From a checkpoint of a small mixture-of-experts model trained on Wikipedia.
Experts: 48 SwiGLU neurons an expert, a sigmoid router, a shared expert of 128 neurons.
Below are experts of layer 7 (counted from 0) of a mixture-of-experts language model. Rows are named router (the router's row for the expert), gate (a neuron's input weights, with its number), up (a neuron's input weights, with its number), down (a neuron's output weights, with its number) and show model dimensions 0-255. Each number is 500 + 25 x the weight over its row's rms, rounded and kept within 0 to 999. Numbers have three digits each.
Before each expert's rows: a language model's description of what the expert responds to. This comes from a sample of Wikipedia text that the model never trained on.

# expert 10
It responds to: Verb endings and participles. Past participles and verb suffixes after was, were or is, such as held, based, located, the ed of consisted, place in took place.
router:523553476539525467530540530495506472513521492491490473489497540480503491479477496484515507517497485476484471537520519471542483520513495488501526523469506528518467451507504480542485522497496494480529476511528503487501483496505483476519535523518467475489471544485463513535492468482522492516453503534513498480492496516510550461504479524491484521491495486463487462485486494546478505492509523471524502482531492466463487493522460513504476493520517489515456523483542509513503452464504538504504486495538455482443511441470555507450509489522527496492495510486455531486495512523503495469505484533451490517489539464529479506517490495524522466498530526522529525528535513550510490518524474496479517450474533485513512500453513521418535489505492544503466469521500527536525490533481548
gate3:494488503473553461506504518528481501527495534489502500455508522524511481512482544499501477524489493504445461449526494482536460506492529537496481491516492458493502446492505471493483488465496497481513501467509506510505521500530504521466522507458495490535545531518504514435496483469509512470482477525504479472522503459544523475530499531483453505561535493438507514499523484497563500555472490530499471535469496524496526463515485478532504446519529500484487489504523545539467475463475491498498522498519513492494538493565494495512491520481523504493489538497485538509496493497491478530552507531497510514496539469534517511497513532518520507543504528511516482524515518575518516481547501515478492464529493493497484457484453483496505471511451513525532473492513489490506482497477495
up3:470495457506517490532572528505519498474531485491518512530447495570509496520518500498486537562498490525536504459477539489473525513523493504496515565551485521482484555527517494479524489498520487477492541469523505485530535513467492479479512498487505478511536507509503478504518494521518537500496515559515498521526523498468509497478465475506519477480482502484514526486484510473508518493572496494534486512484519496524524508490432483516519521519473484519504463500502497516454466496495515454491520477463527478492501527530502486512480508507556475519482496471551495476466526492475469526510456515511503477459513512479465487495520515506496505536495428503444478475479529530500507498487480503537506509510442493504484494520514466512492486465464532489494489533566491509483510489461516
down3:485506501486508487479441522468523457476494498499459477497526530448532516471453496458508453505489533548471466545502498513481547494481516485466520509505482492428505483515479507490451464546535459502468503524480486496458507525515518498525501539507513490481553507494524497463483459499481451504499471507483525505496486523525519476443452478452502536509514506477460509515473532430449527491469506477480488477491497512504479493532505492480493487486527533493490517513480508495509474476508483491486537490501485511468510520484448490482528523515535527465482514465494473502492494521489533478516493521463536475536518530514525468478469507493504474481498477532509462472515498509509487483504527501496503499500521479490533475516471510463517502532513480511527424492493501469512507535440470

# expert 15
It responds to: Spaces and hyphens. Bare space tokens before numbers in table cells and hyphens joining compounds like Second-team, Single-player, co-wrote, feed-forward.
router:491526471538505509519533525483503478516504484513488491458539497495530508452499453506500502504477489451562480544504512507529490472498484461525514527419519516480539497532522469492489521508522505519584502512535473499508513521484471487537506522534493434489431482503488513521455485463494530512497486508516513494481488512491557519506475481444502493532542521450495465510514531479478467469537487498510500490503494476539526519529522485484487512474518470474489483497525502475479489496523484521521452500506472515472507494501498478464506472485532469468507477440483525465472487480498497507478496509496551498489489502502490493455486508510461495501537505518514503499521527522497482482493489491480487499510542466549489480484456512484504503532458500535477478506507463543540472555476509
gate2:461479511524522519502442498491484521491494511492473465498466516458489507502445506488510474501444486474508507514502516477531546511484494480507491474503535512536514443444504470533490525464518496501504497517474499460495491531497499484501529487501473490514507534514540534493487490422474506553481525482491514465495524502481490524528529509458512485496520472549500480456497525485575450452505521543508462491453503480528467506498487520505515495542520487482500526501488476510496510483505491502487493502504529475492514490502463462553499503481507500487509494517465459496511525483520507557518500501522494513522479451487513489502487488553530491508527486480497495526522456530508514523502498531474478467488516471432491501530448494501522517475500506465479508429497487438465476486516527
up2:528517485495499494494525507494497525510515442487479463514491459526529505466522495535496514450486500477495502506573503472470488513488511506457500476474486476511570473531475521518478507531479505520499499466525492531501537476516489481504531472508421491482536475503496460479460489460539504513503491531526533497528496503507521542529479506460518496524486442527510462454513525510488488553508559500506583495525509519536515515505482523493493553484494486530521516464518495444542499517522503522506497521512491461493514485492523493479540481516520481478505475488485500520498525471534455489506506483488541510502521471499466497476473509475489484529520548492533496504512530491528483503508488509497525451533565474523479491506509497493533487512500495474489470530487546470489505528460503
down2:523515494457474487485468490473493468540506419497488481528518482494514473480501479508495524493524493450504523512515512489478505471524489483487482503478490503503560492567529523472494486508464516482484527479524470497478468465539485489507491502459446471454531500515519557475492482498505527509487520482502540501493472540511479487501501488501514529483461446528487489462481542451452488520500505489568559500525508529539520512526508488471488540474479490578524516482507496540510490575510501537526484489516470498492521494493495492505511516508506501512506484480500511497450487502481507487499496482498533452494563521509474513514481492468545516501516490476494527497495517535496477491519545555478501500535576469480495490526502504496494522508547501504510509522504526504503483488493483

# expert 27
It responds to: Verbs after subjects. Auxiliary and copular verbs right after a subject in prose (was, is, had, be, were), plus pronoun he, also, not.
router:493528509541528492522516474482480507513521515495522469495468537485510525492488502482597506506518480513516462539514503494512545514499490481490515497517513567514478499479516522524513514492495483494544508471521466526559489505535510489550555522488490493471541511517433491492456494479526496473496479516526510508528475522525523503510437512497469493538505519501523485502487486508475474517509474506482532505515477502517474499506522491459514501504532483488490503498521476465519493532521481507477496515462507438486526505523484496516485511477527511517466473515486507499483485508484541489459497507543530504518475477490532527480520542535497497508560550542506493497538516507456471452490504487433503500505528484504480496458492561480465513533503568513447512517476517516499533513466519
gate1:478462498486514498452493532492516485490496468540470483459497488502460512492499511456491493442492512470491487513538531504517493488494501471524481487485548512522463482479508519511515482461497495533495484509489489476511460482481519507513520512525509531443479517461511505494476523540515491492519520524523520531483456512457497501466542510513470466476524548513490481538517454515513520513500512505515520480540509503478521517515477454485492513471481440478513528523512492519534537489509481504519541509501478446512480503493487532537562525533485538460459446479467535474490507524495482520518507489526410469522514511485497419513490505489468484521500500526508517567531521492507535500525532521516526491524505459514512542484501494483474472508479492505523505511535471471494523474520506
up1:509522486528520441490502513483494510510506493510511501510530503448459464477486484507517472506498490504530507476475470514497484482498500515505510510455533523469516512512486493513503472528513476540475507462502496529547524444568504456493546509477468502549508501489495469497528500479509477538456512528512500534501494493520428496531510516525472554474476485516528504511478480499520526474504489525531475488500489488519485459522518501477528528422507521454475525532496462519524516506513499508478545487474487491469523528456456524479493537474480521515502497493457524518474529494500485503500500561515504502517495489518441466487510483522479532500486499476529511481523446493471523504499502502528531487483470554469553509463506506511508523472556473480467512515474458488546487513487470
down1:496510536497468512493490468466559526495490517536501485522536499511505471493485545507543493524501483499494497504498516530441471517526490495440518541476478524501477487484525495508439502467506489505498470448547479513476533498498473524547503511502505501513533468484490474507479504488501528481465511473487501479490530479519485490472523493524501547499519516514487483472464548515506493504490510527471494500513478513490518473556518522474447474506496541439488477503509490547465532514505516487496500509524494500531519506486473518483528510527481503530529483505498503535493492476474461519541519496515478561505467476507497534470505483524473502525535530489501491471551530509510474512504441435535510455468456538480491456497529497456545463488519575528497485474504491479509499502484503

# expert 30
It responds to: Numbers, dashes, naming words. Digits inside coordinates and statistics, em-dash empty table cells, words called, named, as, and word pieces following Al, P, Z.
router:512508473517508531517511537454472526488547527490527543514466506507531533466500472528533526473515516479484483501516527512509519521498505497469554533465536541512480537547500484529515528479481530510502496465495516487519487525515494493502500533487474494476469511496477474522510495449541529483562511521558534514466501531501534508526509478525537536522540547482512521499492492477472482483521480458559508521507514497499512518512491494516532468534500512506451539498503480513483464494480487539505466449510491461463497497518513494455488458490533499503490470536500512452532505509478494510503471529499525482481481509518511508471498559559496473494533486518493506469475503561500484514479529541455512455524475493515492520489473489511501467457503522484501512561460510522492498506479489
gate1:562478472501501537496469527480542502494508504585493502483482519504463506490490483514476505526521520522505501498494505494506496475487515511473507500493472496540440485520503463505492518483532521536536516475478536450495443498498481467479497500540535493495504484559452476515504492488503512489518520493510544508481475479543491489486529488491467545479493509454527469462487513468498528485494534545520470484525491469493466509515529504512463462485511497483481503518493490465485480502515477508495498530516468550461489540488478515513483514492506483441507495499441522478501519531488494524510530503462531503490441522496512520499509515568489489461465512537521518494428502483443497476476509503483497489471519504502475495470469486494451512497514496507548545479502488537495536519542534
up1:478503500497492470513514506492477512523490520504513520484489505488471532492471496527493545520491509491491499507513501500512511520523485465510509552526462468492513554513486487482498500500562513488457508479542472512466506416535507471478514507488496511496500528513461490537522504495512479499524499502472472569522521528497526518496470504518440494518544447453478497524521535504475531475483445531458505511509566473539484458529505580468502480480501480512477460517476505436521492498531503484508503497532480487474499517482515502544515517491546494512482482498507482483523496502511464511491494501506504539466483466523480481450474494535524509483531494506495512501516521474500525500524482502522479514512539488513547501527475421489522537534539485519501483455528477506479505473487523
down1:537486535557464486513473521472508524494521507507472515522504495445506514490484518535518539454532507458470508527529451516508508527470484479503450517519484502539546505512487500507526480489529491466474570516521502508483503462492501459481439517487503485510477531533461503486496523487488522528502533508496527510501513532476504490476491494542531472481524527505528526511495506462487494509527490458509507518485486495509510509512490491514529498523532539488476497512482541538506466491495477487490501530483493504477531442463497524476465507543512561558532491456516492531503481529492507531513478495514471478496507502516509461505514552485514503484531509532564555515515484474522453506460496488501502514534482458491545492541486484533445467486509505501493489500540494536495474483455476

# expert 28
It responds to: Initial digits and closing brackets. First digits 1 or 2 that begin years and numbers, plus closing parentheses, brackets and braces, such as 1802, (UKR), II, III.
router:480504526542530465555525497450465456505510539562515510514515502499525480481471492526500482499501532481533465478540538473522502490487488507452515482498513518465498525502490488476462537447452504506533476452530503520501475509552526474509513529472477477472473461534502483476463486522574502499505490557500496494491508491519547510497502479493524500527499502468441486495505491500462518461469499485521511498509485527500514535515517460476533496507506508504493539471513513466492491506492502497510493521529472474468535511517533518503509473514542505494515486476472509515500489525514553481506519488435542515471483512524488525509549505536500472508554513551536490497498487481488470517539490530436531480517510488528519508458497486497507533519502526489512465517490526514495516549478487
gate1:507494501517514476508540525517458494482516486472502501475502499463476443479505504482490485486527488448538486493497513498511490519505484489530515496531472511499507453476530460544478510458473578500489490466541522479458517513517483474515524518507475512500485505514475524445465504503486505489449503460479474518501482449487506491478499516484509545538560495520491459491524492525470480443519508529473496485496508497521540493499530546492505481495576478509477513490531527475491502537490496513511512497499490467497550495512513525505458506544518483483555521504501507509509499496580505554452443520525519509471514521557491501480530471459473511492505539529470521505513510479509518482518504485505492491508455531518506495509522474478491532480528518513510481544478533542505483516516518
up1:510489498508523536524466485495493519505519485453430461495554501528495542508518527527467461548515499521485502459519521526546509489538492487494560516520481498538554527502470560527509453503495492500483561527501514494529494501505489472517513498448499499493526477517466498460496497514509494476502484509477499475487521549510506503463532483490560524437495510486536511482491537520535556527445506495521503483533485515469516489503477563495487501473485477506492530500568511566503514509519513517452446508472496480490456479536483508489527486500501484527499490498479516513504537504502492483526492522489494482520504496475509479539497494532478497499518490494488498498501483475503463512518465519515489444489467498514494514503446545523512516553483509496513507508504467483511500487480538
down1:478489469522476471509494517504520507534531491467525454500509487495518476536520529520475525534496497519529496519469527495502538459478461485506503542500496527571477494511531510504501482514504475443489499518470527534478483539438510496468496543457548516541493524546472504452517516487486490529511485483487531487524507523464518494500502500529539473492484503523498487475491484481542526511495531475464509479487480471458480488512498517534510522478491482509501508544539500504477479507490520508501521572518479560508522490548468483496496503505476451488500458528483521502524494491462460567524479512551507517492480514504448484479534517546498469488521473533481526492498487528495484467482481497489454493506466454485473522512506468513467519535533482516509512520503469484489545516530480

# expert 6
It responds to: Non-leading digits, name fragments. Digits after other digits or dashes in years, scores and coordinates (2014, 2–3, 1.36), plus odd name pieces like ez, az, ye.
router:479500500508524461531494516468482494472491522487488488525532493489553508476495504532518509469447516454485501528498498494522532531483433489465506471500456526443537497548511514494481527485483500513578496479536501523491523534518502506524531519488506486439521484499487532473460511476505511502479551476504473481496479509486551502530489498481484497566499528465479510468498490519512518502545451508501498497531492514464474535509467485468460536511516484508489507477501503501480455511466478493495451458517485416438545462511523492480480486500536505484502504438510519506469495533487503551504505490500499494496534480506525500501493511496500501468492542529509463501497495485494491509502497532465514490529512504519535512476501502482502493463478574497498472515527521518506505534518518
gate8:522458590500544544514480498509462454453481503478497495504498469510512495497471475496496489498525490518523478537515521495515489524475500499512493474519490500481487518506476473499469471479492495445532560499491517525500507510472490492519512500475486481460503467502538490513482496521497514459500467484500456473526466509527488487531516481473500498528484484492479505532511471487544530475458490513510462490521484497512491495496501518451461501477487441479532547499489493535491502539459561517518464458523488502482545457480510523508481473536521450516529470537488530529501500519498508489490473482485495507481517537508499503446505526455510488509488475525475488505505473471527562513495481509462472462552515503502486473476539464472496503518485524534481482502483489465503523573464528
up8:528475483489550554481495547540487510505454500479552467526507508538475520484540493535500494486552478507495550507476488519489511495496546532526489489476517488474520525504511509511478487503493447519530465501514526490492478517513514499516495496486556507506524463494502513483481507467500453475524532527494509486480503502533501467504501506494503511456514483469494474484483511534560511519497549466506506492526545492468482536461506484483477546495505490535505500449488512532512495470523498510525481509530442471458481504496503496500519548516524464514464506502457528489501542502469519477498467496512504514482521494526462502555454546482527497509504454503516512476491518488496492525465459457507497503473453495543519479459519470453489518511503541517473515547462508531480456492465479
down8:465474507505520434484486529447492453482464486494536480491457466527551498474452432549492527532539551477499469489506520544500507555506482532467501522514514507515529471495465500483533544480535500505528510546465496502536519476473496486477491497498488494486562495494577486526535515511493520482488493534490454490500457461537494498515486478489529515472512488514514518511511530492485519485515509480477503492484507478527489481522485476491484484492524470512464557527508491516533517493506501532512498497521510519500511482492483526511489535474527461486496509500511486471515475442510523463501496477504536496491514466492532538535532470468505542517518497502486475509506523506566505515521495492493508510524504493467531507535509533494502526535521577505489493487465495516514521535497480